{"hidden_size": 128, "n_experts": 256, "balance_bias": true, "num_key_value_heads": 1, "init_std_o": 0.0, "learning_rate": 0.00194, "decay_shape": "cos", "doc_mask": true}
Below are experts of layer 8 (counted from 0) of a mixture-of-experts language model. Rows are named router (the router's row for the expert) and show model dimensions 0-127. Each number is 50 + 10 x the weight over its row's rms, rounded and kept within 0 to 99.
After each expert's rows: "gets" lists some tokens that make up at least twice as much of what it gets as of all text. This comes from a sample of Wikipedia text that the model never trained on. Tokens count by the router's weight.

# expert 238
router:43 84 46 66 65 41 52 50 40 39 44 53 49 50 49 58 65 64 47 53 48 49 54 48 60 53 53 39 38 62 48 53 56 60 51 56 55 70 50 51 46 54 33 58 34 47 46 53 56 67 49 44 57 45 36 59 59 60 51 65 37 38 55 55 40 49 52 74 51 51 59 60 32 58 51 55 48 50 58 69 41 51 62 58 50 37 50 77 42 29 52 39 34 44 54 49 37 62 50 60 55 54 57 33 41 36 44 63 33 55 70 56 52 46 58 41 50 58 34 58 42 64 51 63 39 51 56 53
gets: " C", " c", "C", " Ch", "c", " ch"

# expert 155
router:44 62 48 54 52 55 59 60 40 37 38 52 64 63 38 59 56 46 46 45 52 58 66 50 45 69 43 57 42 54 38 57 55 60 41 53 45 61 44 50 59 64 43 58 39 59 29 60 49 43 52 51 64 52 40 64 64 59 52 47 40 44 52 65 53 47 62 74 40 63 58 67 54 80 52 53 57 57 46 54 38 43 57 64 53 41 67 73 50 40 65 40 43 51 52 58 42 67 36 48 64 63 41 41 52 50 36 45 40 62 69 48 36 61 61 44 52 50 40 43 40 68 53 53 38 53 42 52
gets: "a", "ic", "son", "o", "on", "le"

# expert 227
router:57 53 63 31 62 42 50 42 57 51 53 70 40 59 44 48 45 66 53 57 35 66 43 59 32 51 37 46 48 62 55 40 53 33 55 53 62 47 42 41 55 66 55 42 59 43 68 59 49 47 73 48 38 45 58 57 55 53 51 60 56 70 58 33 42 50 47 46 48 54 46 28 48 51 46 56 65 45 58 60 43 73 59 38 40 59 47 39 56 59 28 37 32 43 53 43 30 49 51 39 42 52 54 44 46 31 51 41 53 51 33 60 45 57 42 50 46 43 62 59 70 46 61 62 58 61 55 46
gets: "and", "ack", "art", "ass", "amp", "ay"

# expert 76
router:89 61 63 60 47 61 36 43 53 48 49 60 53 47 46 47 58 50 55 72 72 52 54 52 45 49 52 46 45 61 39 56 69 62 45 53 55 45 59 48 47 56 59 51 44 45 51 74 42 48 42 48 42 59 62 46 49 49 65 48 61 43 37 60 61 41 52 59 38 49 50 41 51 65 51 23 60 37 66 55 45 49 66 42 49 43 60 46 44 39 64 36 57 53 44 31 43 39 40 44 54 34 40 43 41 50 22 52 47 55 45 45 49 40 45 43 49 61 58 49 47 55 42 46 37 58 69 44
gets: "k", " K", " to", " w", " also", " k"

# expert 94
router:49 47 44 59 50 55 59 58 42 40 42 53 65 72 46 73 56 49 48 48 49 51 67 54 51 68 43 60 50 56 39 51 59 59 48 46 49 48 55 50 54 64 41 58 42 61 33 63 58 44 48 47 60 45 42 65 67 60 49 47 49 35 53 66 58 55 57 77 33 59 49 67 55 85 58 52 48 42 55 56 43 48 62 63 59 38 59 75 52 40 61 41 47 43 49 65 36 65 45 55 69 55 45 40 45 47 37 41 37 53 65 53 42 55 60 52 47 49 42 43 47 67 54 48 41 44 45 42
gets: " b", " he", " B", " his", " He", " s"

# expert 110
router:82 31 61 46 57 49 36 47 45 31 44 34 56 63 55 26 62 47 53 48 51 62 62 56 53 24 52 39 43 66 46 50 60 56 38 55 28 43 62 55 51 62 55 35 52 42 53 41 49 55 43 51 41 39 59 36 61 33 59 58 46 42 38 53 39 61 54 52 53 47 55 32 47 64 54 46 50 49 45 57 49 61 50 54 55 54 47 64 66 40 57 56 44 41 71 71 44 50 54 60 53 67 58 47 50 52 56 47 61 38 59 65 52 64 47 50 42 42 42 41 50 57 42 34 57 52 38 55
gets: "-", ".", "ic", "ec", ":", "ific"

# expert 105
router:41 58 55 76 54 33 40 54 55 55 57 61 57 52 43 67 43 46 61 46 31 45 46 47 51 40 36 50 67 27 48 55 43 46 59 58 45 60 52 55 59 58 64 62 57 47 46 61 48 37 30 49 39 59 49 56 38 41 59 53 57 45 54 39 38 70 30 56 55 42 35 51 50 41 54 36 46 51 47 38 38 52 60 48 50 36 55 25 50 44 51 61 48 36 67 56 44 33 58 43 64 52 37 42 43 49 61 56 31 45 41 71 45 56 50 51 51 56 38 44 57 62 55 49 64 46 49 26
gets: "u", "ol", "|", " A", "ul", " In"

# expert 208
router:50 61 47 65 62 42 58 56 50 46 42 56 54 56 18 54 43 50 70 37 32 33 54 57 57 71 70 55 52 51 45 56 47 62 59 61 50 50 69 68 63 43 33 59 37 55 27 47 44 54 41 39 65 66 50 65 50 71 68 40 59 43 43 59 52 53 52 58 43 41 56 55 50 56 33 57 44 42 50 39 37 39 51 54 49 40 49 71 54 39 55 43 47 44 50 39 35 57 44 35 62 51 46 48 43 60 34 49 35 56 47 50 55 46 59 46 45 53 41 55 48 44 57 57 39 34 51 52
gets: "\n", " N", " 0", " C", " I", " R"

# expert 89
router:44 50 54 44 66 61 47 46 48 70 44 65 45 44 37 42 59 32 51 64 50 66 55 41 40 54 42 39 44 33 42 62 50 56 36 50 21 47 43 57 40 55 53 51 48 56 66 59 48 75 47 25 29 52 52 42 42 50 37 57 57 49 58 55 65 48 42 37 38 50 51 50 46 58 42 63 42 57 42 43 50 58 55 52 55 46 60 54 25 64 42 58 47 59 55 25 43 62 64 44 51 63 49 40 48 47 69 41 63 51 38 59 44 52 50 53 38 50 62 51 67 44 38 56 39 53 50 55
gets: "ed", "ated", "ased", "orn", "ted", "ished"

# expert 166
router:17 70 52 54 55 49 56 62 41 38 51 46 59 56 41 54 57 48 47 42 48 67 57 47 47 68 53 54 43 61 46 53 54 61 48 55 53 57 39 51 57 52 47 58 46 49 40 60 56 48 45 51 74 45 44 53 55 50 47 56 43 54 35 60 53 61 46 70 39 57 58 64 49 79 53 58 60 58 53 51 39 38 80 59 56 39 70 66 56 49 57 49 32 63 52 60 45 60 39 42 57 56 47 52 48 43 42 45 50 54 62 66 35 57 52 56 49 52 47 35 36 71 60 60 33 48 51 38
gets: " |", "\"", ";", ")", ":", " pl"

# expert 118
router:19 62 57 56 39 66 55 63 37 55 51 57 62 52 48 54 61 43 55 57 48 61 56 45 41 72 31 57 49 50 36 46 70 65 45 51 41 55 45 52 47 48 40 53 50 50 36 55 49 46 45 44 72 54 46 60 55 63 40 47 49 46 46 52 65 53 54 65 47 59 54 77 48 66 50 56 60 55 67 67 31 49 71 61 44 45 58 72 59 40 61 38 43 53 52 53 39 62 47 49 54 58 41 40 47 40 39 48 39 68 64 41 35 59 49 49 54 51 45 45 53 50 51 53 37 46 47 68
gets: " |", ";", " un", "|", " sign", "elf"

# expert 219
router:48 51 39 65 53 63 49 64 50 58 41 42 54 40 50 64 35 56 33 41 33 66 50 49 45 59 58 48 43 50 51 49 67 49 45 33 39 31 42 52 53 68 51 51 50 53 36 41 52 52 41 57 64 50 55 69 50 51 51 49 34 52 59 53 61 41 50 72 43 68 65 68 56 55 46 51 66 60 51 40 67 59 52 65 42 24 51 62 54 54 45 43 37 54 63 38 45 60 60 52 45 42 49 50 52 43 60 49 66 61 47 56 43 60 53 33 56 44 47 45 43 67 47 72 27 61 55 41
gets: " pro", " con", "ur", " st", "al", " Con"

# expert 88
router:54 66 30 52 60 57 58 63 49 25 29 42 65 46 38 57 43 58 55 32 51 57 70 48 45 72 42 51 48 52 39 48 50 64 52 55 53 54 50 55 48 54 51 43 55 43 37 48 49 45 48 46 51 45 60 66 62 43 56 43 39 45 37 52 52 39 60 60 45 63 47 66 56 86 44 58 44 55 37 54 42 45 67 52 51 45 64 72 54 45 52 33 39 55 43 27 39 72 35 40 57 44 52 42 54 49 46 47 39 58 65 45 45 51 60 47 42 56 49 35 44 53 44 49 43 51 53 44
gets: "\n", "\n ", ";", " follow", ")", " War"

# expert 102
router:51 60 44 50 53 57 61 52 43 42 37 53 63 67 33 61 57 37 61 43 44 58 60 48 41 78 50 47 43 53 27 48 58 56 45 54 47 59 44 49 58 64 39 56 40 54 31 58 59 44 47 47 52 52 48 55 58 53 45 41 40 36 48 62 40 57 54 71 48 60 41 61 42 84 51 60 56 50 53 60 35 49 62 59 53 36 63 72 51 43 60 40 38 42 57 50 34 67 41 59 61 53 43 33 62 44 41 46 39 63 62 58 33 48 58 49 45 45 39 40 45 64 48 57 39 43 50 51
gets: "5", "0", "8", "9", "7", " 200"

# expert 220
router:38 53 62 33 43 53 65 62 60 55 51 58 54 56 52 45 39 42 25 48 41 58 53 52 57 36 36 58 48 55 62 40 61 32 68 46 57 40 52 38 65 41 59 42 42 68 73 49 38 58 52 33 45 55 41 48 52 41 66 61 55 71 42 37 47 46 54 39 41 32 54 34 42 28 44 64 50 61 55 60 48 68 49 58 48 41 47 38 62 58 46 45 41 47 52 40 44 33 46 46 50 46 57 48 58 52 57 37 63 32 42 49 45 38 49 48 46 70 56 47 44 40 61 55 53 64 65 57
gets: "al", "el", "pt", "e", "et", "oin"

# expert 205
router:44 48 60 24 41 60 50 39 49 48 64 50 30 42 57 49 41 59 46 54 72 53 63 33 55 53 44 45 43 69 39 49 58 54 45 54 49 51 52 43 55 36 33 32 59 63 50 55 51 43 24 49 47 48 64 42 50 41 59 62 44 34 34 43 63 52 58 48 50 57 55 46 36 34 42 36 45 45 56 53 49 54 51 36 43 50 54 54 68 49 54 53 59 64 39 49 55 07 52 62 51 55 48 40 51 30 44 48 47 44 47 62 43 51 53 57 40 64 53 43 57 48 66 39 44 59 45 58
gets: "ist", "'", "'s", "k", "y", "og"

# expert 222
router:48 48 33 49 43 51 62 32 48 45 69 42 49 41 55 54 43 53 64 38 61 62 49 49 52 43 56 32 52 51 47 40 46 68 47 40 38 42 38 51 35 43 60 64 37 52 51 63 48 70 52 69 51 37 56 59 40 53 53 51 51 52 66 44 41 70 41 47 49 40 55 50 44 45 47 31 39 57 43 27 54 40 47 34 47 42 50 58 50 68 46 35 50 40 50 44 51 37 66 52 69 43 46 44 73 64 67 45 50 65 35 56 62 46 50 57 62 53 51 66 51 38 48 59 53 40 47 73
gets: "ur", "il", "al", "or", "ic", "ial"

# expert 82
router:42 49 37 50 53 57 57 60 46 47 42 45 56 69 41 69 50 37 57 47 48 63 65 57 45 71 48 56 46 61 49 48 59 54 40 52 49 65 47 42 50 55 44 61 48 52 39 63 57 46 42 49 53 63 45 62 60 56 42 54 46 45 50 58 56 57 47 74 34 59 52 70 61 80 47 57 45 57 57 63 34 45 53 56 53 42 57 72 55 37 48 40 39 34 34 54 32 65 38 55 53 51 42 47 36 49 45 37 47 55 75 53 32 68 60 43 50 45 42 50 46 69 49 58 35 43 40 60
gets: "ation", "ment", "s", "ions", "ion", " work"

# expert 80
router:31 80 40 43 56 56 64 49 58 43 44 47 41 55 64 56 40 44 44 32 51 47 44 57 47 47 41 44 53 41 50 41 41 59 44 36 38 53 46 63 48 45 46 48 59 66 47 26 57 45 60 39 45 46 56 48 53 52 40 45 57 52 72 41 43 54 55 50 62 62 39 60 47 61 69 67 46 61 58 40 54 47 28 57 39 50 46 61 51 40 49 49 45 65 43 75 57 61 47 68 47 47 58 46 46 39 61 56 53 53 48 50 51 49 52 36 42 57 15 52 41 62 41 46 50 34 49 67
gets: "at", " E", " is", " was", " e", " are"

# expert 65
router:36 42 57 48 58 36 52 37 52 46 45 50 61 35 39 60 60 48 61 38 61 58 43 48 72 53 42 55 55 69 46 45 60 42 51 51 55 65 45 64 41 64 62 46 50 52 47 52 49 34 43 42 73 51 56 35 64 50 70 39 58 22 48 60 30 48 60 64 55 51 60 48 52 67 45 42 69 43 43 57 73 46 48 51 49 58 43 50 53 48 44 40 53 40 58 48 61 58 49 62 72 74 53 41 48 42 54 63 36 42 45 33 44 44 44 46 50 34 47 46 40 43 59 39 43 47 43 47
gets: "ian", "an", "ish", "ton", "man", "son"

# expert 75
router:63 60 52 59 59 63 51 63 42 50 50 40 65 55 46 50 61 55 54 57 46 60 50 62 37 66 61 56 43 50 50 70 44 51 57 48 45 48 62 52 55 48 35 58 46 36 47 35 57 36 43 49 62 48 44 53 54 56 46 42 49 55 50 55 71 47 53 75 42 54 48 52 34 74 41 50 60 53 52 65 52 42 67 47 37 45 57 61 60 40 60 42 41 45 63 69 37 58 44 33 69 62 49 53 56 47 46 57 33 85 70 58 58 46 52 52 46 63 44 44 30 53 42 51 37 56 45 40
gets: " G", " g", " V", " v", " c", "v"

# expert 113
router:47 58 43 51 60 54 57 60 39 39 39 54 61 64 42 54 56 50 50 48 45 56 62 45 41 68 49 53 45 46 34 54 59 68 42 53 43 62 46 50 53 56 38 53 39 62 32 56 49 47 45 52 62 53 44 60 63 52 45 48 40 44 47 65 59 46 59 73 46 55 47 65 51 81 52 58 52 61 54 56 37 50 51 63 55 34 75 75 51 38 67 36 37 47 50 48 35 71 39 46 59 58 46 39 55 45 33 45 42 64 70 58 35 61 58 51 46 50 39 46 46 67 54 58 35 51 40 44
gets: " 1", " 3", " 2", "1", " 4", " 5"

# expert 239
router:33 49 49 42 44 44 49 47 33 65 66 52 51 42 36 36 51 60 39 49 59 53 39 56 48 62 61 53 59 59 63 48 50 53 42 56 47 67 49 35 55 49 64 42 65 54 53 36 64 70 50 75 59 53 60 47 54 52 39 57 59 39 55 53 52 60 47 52 58 52 48 44 54 33 59 57 53 52 59 23 48 46 43 50 54 50 44 65 41 43 72 70 56 48 50 62 51 50 35 42 53 54 34 57 53 52 56 57 53 56 50 70 40 65 57 20 44 45 60 36 61 51 67 41 63 50 55 67
gets: "it", " T", "t", "at", " its", " "

# expert 106
router:64 43 55 47 29 48 49 50 39 55 28 48 35 39 44 45 61 53 54 33 61 57 52 43 48 65 58 57 46 41 39 52 52 51 49 40 56 49 56 48 50 42 46 80 48 59 41 26 55 38 28 43 44 49 48 59 53 51 55 51 55 62 58 56 45 51 54 52 45 67 63 46 23 56 70 50 46 48 43 47 42 44 54 60 45 42 36 72 52 38 55 43 49 48 45 57 44 57 55 24 54 51 44 36 66 74 38 42 65 55 55 51 55 43 61 44 32 56 50 60 36 43 56 33 64 54 54 50
gets: "le", "\n", ")", " and", " \"", " le"

# expert 167
router:60 33 68 48 58 63 50 61 38 46 57 57 40 53 55 45 58 39 44 58 42 58 36 55 58 40 47 36 57 54 37 69 46 57 49 56 59 53 71 61 57 41 28 38 39 51 56 58 62 62 58 58 51 38 41 54 44 48 51 47 58 61 62 51 44 64 54 52 31 37 31 59 62 54 48 37 47 46 42 54 28 29 58 46 60 57 44 56 62 60 63 56 36 53 59 34 58 45 66 45 45 45 51 34 41 35 51 48 51 37 54 45 48 60 41 57 44 35 64 74 56 56 49 57 56 53 69 43
gets: "ing", "ed", "es", "ated", "s", " ro"

# expert 206
router:49 58 43 59 59 58 25 61 65 47 37 59 56 49 48 34 34 40 44 58 50 52 36 41 64 43 57 43 55 42 45 59 40 38 55 53 57 52 58 40 56 36 48 57 61 30 54 62 53 39 52 60 55 54 49 34 46 57 54 68 60 55 44 42 38 47 65 37 58 48 51 54 38 31 54 72 53 51 62 40 56 60 49 50 67 60 44 38 53 27 32 63 65 69 70 34 64 54 55 52 52 47 50 66 53 61 41 44 61 53 58 55 45 50 56 39 55 54 47 54 64 38 47 54 38 37 55 41
gets: "p", "m", "y", "ain", "et", "or"

# expert 248
router:50 55 39 62 61 45 50 39 38 51 41 46 65 51 36 63 37 48 42 36 49 63 73 48 46 60 52 61 53 55 61 51 35 56 51 53 61 61 43 53 50 67 31 54 47 60 35 27 46 48 48 49 63 67 41 58 58 54 40 48 41 56 55 55 54 56 62 62 48 55 49 77 43 59 62 61 70 64 53 64 45 45 65 61 55 36 59 59 51 53 64 37 40 48 50 47 44 66 49 42 63 58 47 39 48 40 40 44 35 59 67 63 38 57 51 64 31 50 52 50 43 61 54 62 33 51 50 62
gets: " d", " ex", " D", "ct", "act", " al"

# expert 117
router:36 68 38 50 37 42 42 39 52 39 52 49 34 49 59 45 52 54 31 61 58 59 42 54 64 62 48 44 47 36 42 41 41 43 52 47 48 65 55 47 45 53 72 52 42 45 64 65 75 45 71 54 49 38 49 39 46 49 52 69 58 37 58 51 52 71 54 45 62 50 45 43 64 56 47 63 63 54 51 55 43 72 43 54 62 48 37 49 36 47 40 61 60 61 49 65 50 61 51 31 61 35 50 56 54 41 50 39 49 67 57 57 59 55 54 56 48 71 31 49 55 45 41 56 38 42 60 68
gets: "and", "at", "or", "ond", " cent", "ad"

# expert 147
router:37 73 34 68 53 47 47 51 55 52 53 58 55 53 38 70 48 50 39 33 37 60 50 43 36 53 62 51 65 35 39 54 58 38 45 54 50 45 46 56 55 67 64 65 48 58 55 64 57 52 54 52 42 67 61 48 31 42 47 61 50 56 51 42 37 54 59 57 58 50 52 50 45 44 56 35 68 78 41 58 32 51 58 53 64 50 54 42 53 44 49 44 45 53 56 51 32 52 55 52 64 47 39 40 42 48 56 61 23 51 65 64 37 47 56 54 45 47 26 40 31 61 53 46 56 34 51 46
gets: "ol", " L", " l", " An", " Col", " S"

# expert 67
router:56 47 34 50 61 55 53 61 44 31 41 70 63 73 47 55 50 54 45 54 32 55 68 49 50 59 47 59 52 50 35 40 59 68 43 52 52 55 52 56 52 50 46 53 35 63 37 58 50 45 48 48 63 51 50 60 56 58 49 49 39 44 52 59 68 45 51 70 46 52 56 64 45 80 45 52 43 55 62 52 38 45 52 56 56 37 71 68 50 38 64 47 37 43 43 44 39 66 41 45 59 60 53 44 50 40 39 48 35 60 71 57 33 62 61 54 52 55 41 40 39 70 58 58 36 51 44 39
gets: " 1", " 3", " 0", " 4", " 2", " 5"

# expert 121
router:52 58 63 45 48 35 40 64 42 42 36 56 50 51 41 40 52 49 30 58 59 65 63 51 47 48 45 46 36 47 64 42 47 54 53 54 39 54 59 49 59 38 40 44 63 37 45 42 54 50 60 41 55 42 60 57 48 41 29 30 52 61 68 28 48 39 49 55 35 33 47 40 39 41 40 61 47 42 54 43 45 38 32 51 44 53 59 32 43 72 55 64 52 38 39 47 32 34 39 55 46 54 64 45 42 51 56 72 52 34 48 66 37 49 39 57 48 70 46 52 52 60 64 43 50 42 41 48
gets: " S", "z", " P", "S", " Sh", " J"

# expert 136
router:47 61 48 63 51 57 54 57 42 47 42 52 66 68 33 52 54 45 52 45 50 58 68 50 40 68 57 55 47 55 36 47 59 59 42 43 49 52 43 50 56 57 37 68 45 57 40 57 55 45 51 53 53 53 54 62 63 65 49 48 45 39 52 61 54 58 53 78 45 67 58 60 45 83 44 58 50 50 56 58 41 41 62 63 53 39 60 71 57 34 62 35 43 48 54 49 27 66 34 54 57 64 46 42 46 40 41 39 39 55 67 56 27 53 60 51 51 61 50 45 48 64 54 53 38 40 43 58
gets: " S", " s", " D", "S", " N", " n"

# expert 185
router:47 55 51 52 54 49 57 34 36 31 53 64 43 64 57 48 53 38 51 37 47 48 44 39 36 53 50 59 61 71 56 34 45 45 51 57 38 58 47 63 58 46 60 52 53 51 43 64 58 46 43 39 47 43 46 55 49 39 50 56 57 54 45 51 56 35 61 60 57 40 41 64 50 57 62 42 48 78 42 66 53 48 52 52 64 45 47 55 46 51 51 51 46 49 55 64 42 42 51 47 65 48 34 50 74 52 13 48 43 50 53 48 34 46 66 41 52 26 58 51 61 75 45 65 32 45 53 40
gets: "y", "s", "ure", " —", "ry", " they"

# expert 146
router:46 50 53 66 62 28 54 60 56 56 40 52 49 67 67 37 47 39 62 62 56 50 51 59 34 71 45 59 48 50 44 55 51 43 47 62 59 59 69 51 48 64 48 59 40 42 48 55 43 55 54 62 46 53 53 54 52 72 52 48 60 68 37 49 61 61 46 60 45 45 40 61 58 62 43 48 42 57 63 43 27 55 45 59 46 44 65 64 51 60 66 24 43 36 39 60 50 59 44 43 48 51 42 59 63 53 37 42 44 58 70 66 42 46 57 62 54 37 52 46 51 62 56 38 60 54 38 70
gets: "ation", "ion", "ity", "ame", "ence", "age"

# expert 128
router:26 69 48 48 47 49 51 62 49 43 45 36 64 53 50 52 53 44 57 43 45 62 59 56 39 68 59 57 39 51 51 47 55 62 40 50 54 60 46 63 46 61 48 53 51 57 40 59 55 50 36 48 69 60 58 50 62 56 40 51 41 55 57 63 44 54 59 70 46 65 44 61 45 76 42 52 56 59 36 55 45 46 67 50 46 46 62 76 50 42 74 44 42 61 59 37 35 70 49 50 60 48 33 51 60 47 38 44 37 58 75 56 40 58 64 60 57 53 49 42 41 68 51 49 34 46 46 40
gets: " |", ";", ")", " t", " D", " T"

# expert 114
router:47 40 33 67 64 58 55 60 54 53 46 57 57 58 47 45 60 36 59 48 69 46 58 61 45 77 70 50 41 70 51 75 59 60 65 56 46 56 50 34 53 54 63 66 43 50 40 69 53 53 44 48 49 49 44 59 48 41 49 63 48 45 46 40 38 40 60 65 43 67 45 60 51 63 49 48 42 46 58 61 43 56 75 51 45 72 56 67 55 54 52 48 35 38 59 54 53 58 48 46 53 61 45 37 30 55 45 50 43 34 64 44 59 53 49 48 55 49 55 42 51 59 56 50 29 41 59 48
gets: "ia", "land", "a", " United", " US", " University"

# expert 143
router:41 66 30 59 55 50 54 50 48 45 46 44 64 69 37 62 49 43 57 50 50 55 64 43 43 60 49 44 52 68 41 53 56 61 49 51 36 56 57 48 48 50 50 59 49 60 32 64 57 44 43 47 50 64 52 63 56 58 44 47 43 49 48 66 55 54 51 75 41 58 46 74 51 74 48 67 50 49 53 51 41 42 60 56 45 28 73 72 58 38 61 31 42 44 53 54 37 60 32 61 62 64 48 44 46 49 31 61 48 50 75 49 35 51 64 45 47 53 42 52 43 54 46 51 38 52 48 52
gets: " N", " n", " t", "N", " ", " s"

# expert 241
router:62 61 30 50 44 61 43 54 53 28 41 48 49 49 58 55 64 60 61 65 38 60 61 45 59 67 31 44 50 61 48 57 60 54 51 49 59 79 51 63 61 51 50 63 45 49 33 69 59 51 51 51 58 40 45 48 47 44 55 54 44 45 64 54 52 30 59 62 41 50 46 56 49 73 39 60 71 53 39 35 51 48 53 54 57 43 56 60 59 41 67 37 45 47 47 80 48 50 51 54 53 45 38 41 48 53 57 43 55 46 75 30 43 59 59 56 55 55 43 47 56 60 58 42 35 42 50 57
gets: "e", "ent", "ine", "ion", " 0", "ia"

# expert 79
router:49 56 41 56 60 57 52 64 42 40 37 46 66 60 40 55 53 49 57 44 50 63 69 48 48 63 45 53 42 54 33 54 61 57 42 50 47 61 40 55 58 60 44 61 42 62 40 58 55 40 53 41 60 49 47 61 60 59 48 49 37 43 53 63 50 53 61 76 41 59 52 65 54 88 46 59 57 51 47 59 42 43 63 65 55 38 68 68 49 38 63 34 42 49 46 56 37 62 35 48 60 62 42 42 53 43 35 48 40 58 68 55 38 64 63 42 57 53 40 48 44 69 60 56 39 49 39 57
gets: "i", ")", "s", "\"", "%", "ch"

# expert 173
router:44 66 49 55 55 53 52 54 44 41 40 47 68 57 41 50 55 50 49 51 51 57 71 45 45 64 47 55 37 49 33 56 65 61 41 52 50 60 52 54 52 61 50 57 40 56 35 57 52 50 46 52 55 51 46 63 61 59 47 48 43 41 50 63 56 53 52 77 37 56 54 67 54 87 44 57 52 56 50 56 38 38 61 56 53 42 64 70 49 40 61 40 39 49 47 34 38 67 39 48 60 58 38 44 41 39 35 40 38 71 73 62 35 60 59 51 54 44 44 46 48 63 43 59 33 50 44 42
gets: " K", " C", " D", " T", "k", " w"

# expert 171
router:44 56 44 53 55 49 57 64 39 39 43 53 69 64 43 58 58 48 51 52 49 57 61 39 47 73 51 51 39 58 36 55 66 65 41 50 45 58 47 46 53 58 47 58 39 62 33 51 53 44 49 54 56 53 44 62 64 63 45 39 41 39 55 61 50 47 57 72 44 55 52 69 47 83 52 56 56 59 56 57 45 50 61 62 52 35 65 75 56 41 57 39 38 41 56 49 38 67 37 50 55 57 45 38 60 45 35 48 36 65 72 51 31 58 59 43 42 55 37 45 48 64 55 52 39 47 45 43
gets: "0", "5", "3", "9", "8", "7"

# expert 93
router:55 52 62 34 37 45 62 57 44 51 50 59 47 47 61 46 34 42 40 52 63 38 46 44 51 42 51 54 50 42 54 36 55 47 60 61 47 46 46 39 51 58 49 25 54 67 59 48 46 54 57 41 43 57 37 53 48 39 47 59 62 67 41 52 47 42 46 40 45 41 39 29 56 31 60 66 36 54 61 58 34 63 53 58 35 58 52 31 67 66 28 35 47 49 78 53 40 43 41 47 40 63 64 43 34 48 61 47 54 48 36 47 46 56 50 58 47 38 48 53 55 53 46 65 57 62 73 43
gets: "ac", "ar", "oin", "os", "ass", "ut"

# expert 250
router:50 54 48 46 50 57 60 55 40 41 40 58 69 53 43 60 50 37 56 57 52 56 62 48 47 66 53 53 42 61 37 52 55 65 46 47 48 61 52 59 54 59 50 60 40 67 34 46 54 50 51 50 58 55 39 58 61 58 35 46 36 40 47 60 55 55 59 73 46 57 54 63 56 80 48 62 59 58 49 63 48 43 56 64 54 38 73 72 50 37 57 48 39 42 57 44 42 68 35 51 51 52 44 36 52 43 38 46 35 72 70 64 38 60 54 42 43 49 37 46 42 70 51 39 37 55 42 57
gets: "4", "8", "3", "5", "7", "0"

# expert 141
router:62 48 56 19 21 40 55 59 40 53 53 52 46 42 54 55 55 45 63 56 44 60 55 57 47 34 54 49 42 59 47 43 32 56 50 46 59 56 56 42 56 54 28 52 46 52 39 41 39 45 43 53 66 51 69 42 46 45 35 44 48 52 26 48 53 48 43 53 49 52 36 56 44 54 58 53 44 48 41 41 52 43 46 45 45 55 63 36 67 54 53 59 58 37 55 70 43 54 46 40 61 66 61 46 44 66 53 42 41 69 46 55 37 69 67 61 47 55 58 54 33 39 29 64 59 35 58 48
gets: "l", "f", " L", " F", " l", " f"

# expert 92
router:31 50 34 49 58 57 49 59 51 52 65 55 57 41 50 42 53 54 50 59 46 63 63 60 53 38 49 49 69 36 24 64 56 60 55 41 37 58 61 66 40 53 19 43 66 52 53 38 58 36 16 53 46 52 44 64 54 57 51 54 52 45 50 49 44 38 69 59 52 47 43 52 55 47 74 48 28 41 58 63 43 50 65 65 48 46 71 60 45 53 50 42 41 34 63 43 40 60 51 43 50 52 48 50 44 51 55 59 57 34 50 56 47 54 42 33 49 53 54 50 52 44 42 56 46 46 46 42
gets: "r", " R", " r", "ul", "R", " Ar"

# expert 229
router:50 55 41 54 53 57 60 53 44 43 36 51 61 67 39 59 57 43 56 48 43 56 62 49 38 72 51 50 47 49 33 47 56 58 43 55 50 62 47 46 60 64 43 54 44 61 32 57 56 45 45 46 52 52 51 62 59 54 45 45 36 38 45 62 48 57 55 72 46 63 46 67 46 87 51 64 53 52 57 62 35 47 63 63 47 33 62 76 53 39 62 42 41 41 51 53 34 63 45 55 56 57 45 35 55 45 36 45 37 67 69 59 33 56 58 50 47 45 42 41 41 66 54 56 37 47 48 48
gets: "9", "8", "7", "5", "4", "3"

# expert 194
router:51 59 42 55 53 56 59 59 33 41 42 44 66 60 45 58 54 40 53 44 52 62 62 45 42 69 45 54 41 52 38 56 60 62 40 53 51 62 52 53 52 62 45 49 39 62 34 60 56 48 45 49 59 57 47 65 62 50 49 50 36 50 51 63 58 50 59 73 47 59 45 62 50 86 47 60 63 63 57 63 41 48 63 63 50 36 65 72 50 41 58 39 40 45 56 53 38 64 40 48 64 54 41 34 52 45 36 51 34 65 69 55 35 62 61 44 40 54 38 47 45 63 60 54 36 52 42 45
gets: "8", "6", "7", "4", "3", "5"